config.toml
num_hidden_layers = 12
n_experts = 128
d_shared_expert = 0
vocab_size = 16384
norm_eps = 1e-05
optimizer = "muon_variant"
beta1 = 0.95
dataset = "wikipedia_en"
Below are experts of layer 2 (counted from 0) of a mixture-of-experts language model. Rows are named router (the router's row for the expert), up (a neuron's input weights, with its number) and show model dimensions 0-127. Each number is 128 + 24 x the weight over its row's rms, rounded and kept within 0 to 255. Numbers have three digits each.
After each expert's rows: "comes after" lists some tokens at least twice as common just before its tokens as in all text. This comes from a sample of Wikipedia text that the model never trained on. Tokens count by the router's weight.

# expert 127
router:100114172097144103110127101129110082142155167163158155154111165097145126092097116107101139116151096116159149114082154104145115115152162158165148112139096156122143106105162087117155155159114146149105146106164157094139158157095164116123140110128152106161164112102103096098154109120109134094119135140153171088165157120151096142118145155134114166099123164163093115156112091145105118117155
up0:099143079103120123135104119152122152087107125151109120132125114157128114120135150165109153126129127146115126165172118127117129167106130112150114139127127106129134128110079163160139130094110143119165097141110132123151128119142092168119106094123111117119126165139158164175108179114153131172169135109128093105115089166114076136165110085126125175147116144123112165096119101119166141144118
up1:163127135120087153141149185105168154136086115078150110184108119163069143131110149137150106140144149158101141142136131187122097125125131158108168141115170073105146148139112173140113165147142142163159116150123149113148132123180132129135122133105140147130109106128128129180105128121126131137127119107098135147141146090082112113126071133124113111128191102099137125123135118140162150108125
up2:194136079182093161180153135148149137135084097104116086123145109163099128133133152161188136142144169155091128134120155130122153157115066119120122164115128128142148129163132130129148152142133113135122146145070115129130106131130130115145095138117119155105117141091125173162120130145161110136157135088152130130151136150066121108120147085143149133141141171122165102146137142094128109118080
up3:157144101123147154141110124122141154116146148134124099122128137131134106132175122108132154154147177150143138153109111166140128127124119121146099202123134103090157119122082156145139128143097108124090079171110180150130134113146140119154126133136128116130157145122113181117150114135131157133144102059070104177117149146130151159141141129123116150156161108115141098117104169090167128157093
up4:120124117154133114116160153151180166086104085117112129106153117156144129135095134123176059133122159104130098100146143099090163130113133092094123147087138120174120155134098170114154116147100114086152118109095136113109097100124122108154117118132130113097111124116130157145104115147162157120179137111132122096103136090143142085068111128139168142112143120097120108150163153102149138135109
comes after: " |", " the", " (", " \"", ";", "1"

# expert 118
router:094109175092150106118121096118102084148162143149144166167111164098156109103099104096088127122150099128147156116087161096151091093170161135157144098142109164120128104114151099126146123157113154158094153098151145088146152159112154106134146094125153120157141127111105094094140100099108134082098140150165165122167159102154118148108158153120112147091122154165104130140103105145095120125158
up0:099143079103120123135104119152122152087108125151109120132125114157128114120135150165109153126129127146115126165173118127117129167105130112150114139127127106129134128110079163160139130094110143119165097141110132123151128119142092168119106094123111117119126164139158164175108179114153132173169135109128093105115089166114076136165110085126125175147116144123112166096119101119166141144118
up1:179132116120096182133157169108155147126131109080157117164105106161105154160154155146142119132158150139139155143166115172169085131114110172137150136097154068129141114164103178124107159123142163135168110152111153115114140122150118131112116132114150115119096092136116134192123118123124121113115109112092123142120176088069107122101081116122141100135172095105168145128138142139138123094130
up2:194136079182093161180153135148149137135084097103117086123145109163099128133133152161188136142144169155092128134120155130122153157115067119119122165115128128142148129164132130129148152142133113135122146145070115129130106131130130115145095138117119155105117141091125173162120130145161110136157135087152130130151136150066121108120146085143149133141141171123165101146137142094128109118079
up3:143127102147101167149118146121133154115117133113083134113141135140133110165163128128125144127135142148095133127119097171114141145116126133114118166140135073119158113141091160110155110153106108144103131159108162158122118092136112132142100098122117110128117118128100156134108097130116133140172126080079095165116146173130164118137120118146134136147121123114121107115108154081169093150093
up4:120124117154134114116160153151181166086104086117112129106153117156144129134095134123176059133122159104130098100146143099090163130114133092094123147087138120173120156134098170114154115147099114086152118109095136113109097100124122108154117118132130113097111124116130157145104115147162157120179137110132122096103136090143142085068111128139168142112143120097119108150163153102149138134109
comes after: " |\n", ")", "1", "2", "3", "4"

# expert 51
router:102112162114156095104106100124125088135162148158156147168105140117145124107101102102098146119156093128152166102103160099167106097156169152161157110140100156123141098115159081112139136162102152146100147094151146095119146148104155107141159102114164083150161128121108107108163107094117137104096160141159165107166150101164107153106142148131130158107099152159099136146098106156093125101163
up0:099143079103120123135104119152122152087107125151110120132125114157128114120135150165108153126129127146115126165173118127117129167105130112150114139127127106129134128110079163160139130093110143119165097141110132123151128119142092168118106094123111117119126164139158164175108179114153131172169135109128093105115089166114076136165110085126125175147116144123112166096119101119166141144118
up1:182129125116104155150156159098164139133101085087139141200106115173074144131120158137112079141152144131125137127139118171155092113094117152091149146112147077125159134151108169127111150143129126132150133140135128131137119115151133106100135135116128113129098111130127135157106120100131137127136088098118126136142159098083129143103084127127124141140162104086150130148136128136160127109143
up2:194135079183094161181153135148149137135084097103117086123145108163099128134133152161187137142144169155092128134120154129123153158114067119119122165115128129142148129164132131129148152142133112135121146145070115129130105131130131116146095138117119155105117141091125173162121130145161110136156135088152130129151136150066121108121147086143149132141140171122165101146137142093127109118080
up3:152177101127137135167110123124152145162098131114102109099135139138108121151142128100136134139119133152147113134132085158115137128099127126115111171126134097165142136112086163115112136148122107131114094175115142142125149099151122158180107137117115121118113102117130173083095103147129128131160107092077098154100164147152116146127108148119120158126128077112160091095142128111141100167123
up4:120124117154134114116159153151181166086104086117112129106153117156144129135095134123176059133122159104130098100146143099090163130114133092094123147087138120173120155134098170114154116147100114086152118109095136113109097100124122108154117118132130113097111124116130158145104115147161157120179137110132122096103136090143142085068111128139168142112143120097120108150163153102149138134109
comes after: " ", " |", ";", " W", " $", " Z"

# expert 76
router:104117175090159115106110100132106101132149156152159147162114150115162125094093103096100136114148103128140153113113161106160103101170154160173150121137094161129143103120159100131142133163102164148109140095165148110132152152105148109134149098124154105161149102113099095107154107103093132109098146165153144097158152109161089153106155170114102154105108154147092128154101097155101111105159
up0:101148083105122122134099117151122152085112127151108120137123116155129112115134149165101154131129127147120126161173121124118129164103137115149113135128130107129135126111085165163141129093107146114164096139102130119154124122140092166117112095128112118114125166137163163174109182111152128172168136108129092105118082165114073136163112086128126172148116142122110167095118101121167137139114
up1:177118134108072181146148171109150140122105093083145124176094121167081135148141159126137100142149147142113146128151131171157097110099131167115166156104167069109163136151109178144113154136128143156157126149127140119141117107159132117094138142090140134145111109125137131179114101113135142137133095095108137129141175101066121140102081131128126117109164109108164128147151135146153147113142
up2:194137079182094162180153135148149137135084097104117086123144108163099128133133152161188136142144169155091129134120154129123153158115067119119122164115128128142147129163132131129148152142133113135122146145069114129130105132131130115145094138117119155105117141091125174163120130146161110137157135087152129130151136150066121108120147085143148132141140171123165102146137141093128109118080
up3:161124082160110151143107126146167164156135141129090088088157130162108133164160122137106141149156137146156140155137102155110141161100084143118127144104128092149099158121071172144138150144133088125130139146126125150133098083137099106137128147103098139131118142154156182135108104154141162148151124097114104134093154152122144143109122093163103130139114101120140107104082181102158138138139
up4:120124116155135118113159154149178166086102084117113130109153115156144129138098138124173062131127156109128101099145138102093163131112132089091126142089143122175120151139098169116158116145104112083154118113095137109111097100122124107152121116129127108102110125111126155149104118148163159118183137112130119094104137094145141089066115124135170141116143120093123109150159152100147136140113
comes after: " |", " ", "|", ";", "-", "–"

# expert 13
router:094114147106150093099093104118111091146155157150158152157115135097149135097093115102113137123139097099152165103098147086143111089154151158165152098143107161124108099126164105128149156144102162152102146098154152097136165156087150089122162114114157120171132137115100097105155109087126124107099126145161149102155160109174107155114148148124108153115107135162114129164083094157085115122159
up0:099143079103120123135104119152122152087108125151109120132125114157128114120135150165109153126129127146115126165172118127117129167105130112150114139127127106129134128110079163160140130094110143119165097141110132123151128119142092168119106094123111117119126164139158164175108179114153132172169135109128093105115089166114076136165110086126125175147116144123112166096119101119166141144118
up1:163112137103074163152144165120150136115108099090154132189078120150076143141135155128129086154145140141108147133151130164152104111093136163110170148112182068118157138142117172128111152139123143154157124143129135125141121101168128122109130140092149132147110113120133127183102108114139130128130101095097140129141170107070131136103089137136129110120172114106149124145150124146156132103142
up2:194136079182093162180153135148149137135084097104116086123145109163099128133133152161188136142144169155092128134120154130123153157115067119119122165115128128142148129164132130129148152142133113135122146145070115129130106131130130115145095138117119155105117141091125173162120130145161110136157135087152130130151136150066121108120147085143149132141141171122165101146137142093128109118080
up3:150140100129132161121129149113145167129115155108093149090143132115156119181176160127120146142123149152110133159143082176107135120124129105128145129153162100130143125156104164106162130132094098113115096170104171157162179089128119121172092083144105108137139112143106175100136110114140122143158131066083125149108108154140147116148130118159156148151111127105114133098136107103175110151105
up4:120124117154134114116159153151181166086104085117112129106153117156144129134095134123176059133122159104130098100146143099090163130114133092094123147087138120173120155134098170114154116147100114086152118109095136113109097100124122108154117118132130113097111124116130157145104115147162157120179136110132122096103136090143142085068111128139168142112143120097120108150163153102149138134109
comes after: " ", "201", "200", "–", "202", " ("

# expert 45
router:106116159100146111104116093146112100125157160151157153161095163103154104102105111117098142103155084106161151123108145096145111091153161156163143107134093156132133106112156091124144147145095141139102142084161152093138148159112150119127143105126164104150143120110098103097159111107118138093102146143160163100142162095146095139112158162134105151109112160146104121145115112155094122116151
up0:099143079103120123135104119152122152087108125151109120132125114157128114120135150165109153126129127146115126165172118127117129167106130112150114139127127106129134128110079163160139130094110143119165097141110132123151128119142092168119106094123111117119126164139158164175108179114153131173169135109128093105115089166114075136165110085126125175147116144123112166096119101119166141144118
up1:171145110135121172119163167107159155137093091084161106134128147166124113158118162107153132120157150109142159107164109170119137142089115123099128163096135116098128154116139176156139120154149156164170106157105151105110146091129107105138154115129115150113120096142110148135094139145119153150152089126090111146148170095116148110136086122111146100099166099094161107115132106116165157136114
up2:194136079182093161180153135148149138135084097103116086123145109163099128133133152161188136142144169155092128134120155129122153157115067119119122165115128128142148129164132130129148152142133113135122146145070115129130106131131130115145094138117119155105117141091125173162120130145161110136157135088152130130151136150066121108120147085143149132141141171122165101146137142093128109118080
up3:147142109130140161115138130089140157142137159120121112118102150102130116157150121121124152095139161135132153135124117149111125146131124153131099168145124091121151104112097156105133132186095096145093099159125164164140107088165164114157105109143140092142137132139114165118126108142130138131159107096088106171116163145139176129131123133142139153139128103121144104110104139103172048138110
up4:120124117154133114116159153151181166086104085117112129106153117156144129134095134123176059133122159104130098100146143099090163130114133092094123147087138120173120155134098170114154115147100114086152118109095136112109097100124122108154117118132130113097111124116130157145104115147162157120179137111132122096103136090143142085068111128139168142112143120097119108150163153102149138135109
comes after: " |", ",", " in", ";", " January", " March"

# expert 78
router:090097145107156092112105094133094100134152154148164157151100161097154117114101091104101139137142091115151144101109144105166091097173157146156162098150098173126128101124154100115148149137094156134112138086156140100125155154086168110130150099127154101162150123110123087095161107093121127090099125164161158102153148110161104142113166156132110152110101139165108117151100094160089125103133
up0:112145081133131136122105139125137169105083102123121127130137122169132121127162172182128161106113145158128105141196125147129114175099133096127099114121130111124134145108080166142117121098121159136174106154107119124123126117140105141100093113126127139095104150157146173165117163116143145181191128088128093101105097143119110136153114097116135150145126116120133149104132122122174130137113
up1:184122111124092185157158169109159150130097081076141115149106107169072122160158127145144117153153150146106121126156130176134119130082107142099147166113148070121177142144102189148102136149147134142173127159111119114135108092178139113101123154112130112126104118135127143159094122135135152147147100102097116143117153100067134129127090117122108133099171108097159138146143142126165143128125
up2:194136079182093161180153135148149137135084097103116086123145109163099128133133152161188136142144169155091128134120155130122153157115067119120122165115128128142147129163132130129148152142133113135122146145070115129130106131130130115145094138117119155105117141091125174163120130145161110136157135087152130130151136150066121108120147085143149133141141171122165102146137142094128109118080
up3:136153100130115130148166146125138165131120153126097102104128125117154094136142152108133138107129148133114124096118070158102140139112130133154108155130159100141139128169153158120145124146124094140095115176124139142118127099133122140140097118140145113132131129114127172129120128157144109156148097105068058156082151175147147136141117119107150168138102134128140096128123152099163078115123
up4:124121117151123128099168164140179161095100077107119128103133111167122148159109150124188089160132143089120123105135132102119148115131131091103135150086124108172106130137109170146132123131111101111148122131106138106112096110125123101173123127123117120124130098103142151131109142135151143115208133134111120116103109119146134079088131120135141132126149132084117125146160145111125148111112
comes after: " ", " the", "–", "==", " $", "/"

# expert 93
router:093111156115147087119113102129090100146169159146152147163102163108158116102087099098101123134140102122150170101107144088148100096157166149164146110148104158109128117113158106102148130151106160156091147087145150100139155160085156110132141104113158131171157100116118089110154115102108128092105138150167158096169157112151099156108165148122104153094107152165109129159103106157104118103149
up0:114130084124101135135098138126142164089112104126096115140131126138111096143119166155128139112139129133107112144181118142126148140131130094142105156149106090143119107130072167173118118083136118134178084132112152143132143108138091143139128124138094115114105134144172177144134186139134143181151155092115103128100116144112108118175103086141111143150113157113108135083100124104178120151125
up1:179117133099077178142155163121147136112111082082170109183091126162053110141148146128130111145142144149132140143151132166149099128101121162108156150128173075117172134163123181141109154135126147159156125137121132130125119104155129109097128137098139138146099111125136146169104107122150147137147089088102131134129163077073105130116078121140106116118162122113158120136145141138172139107133
up2:194136079182094161180153135148149137135084097103116086123145109163099128133133152161188136142144169155092128134120155130122153157115067119119122164115128128142147129163132130129148152142133113135122146145070115129130106131130130115145095138117119155105117141091125174163120130145161110136156135087152130130151136150066121108120146085143149133141141171123165101146137142094128109118079
up3:149152101144126150117091141087158184126139151130080124120117108114150099132136153093120167149153149129104139138115109162108149146130141158137127161123147091129119135109081158147150107155106077119115103147122187164101139117147146100150149110092122095148162105109099149097149097128151160131167104127072084177112156144126127124113152098131135148121124107116162103110120120110127106154100
up4:145148098161130138144173160135180171122085092109100154088124096168122120134121138150181100152099175134107088131130117124123141145112107104132106135103133120180103141113093180112159142155105116079146131090080137131132085088152102134132133125111132143129117121145127150127106130142173125135137132107112100122096124121114126081099092106116137132137163107086145111148157164095152123151088
comes after: " |\n", "\n", ")\n", "6", "1", "7"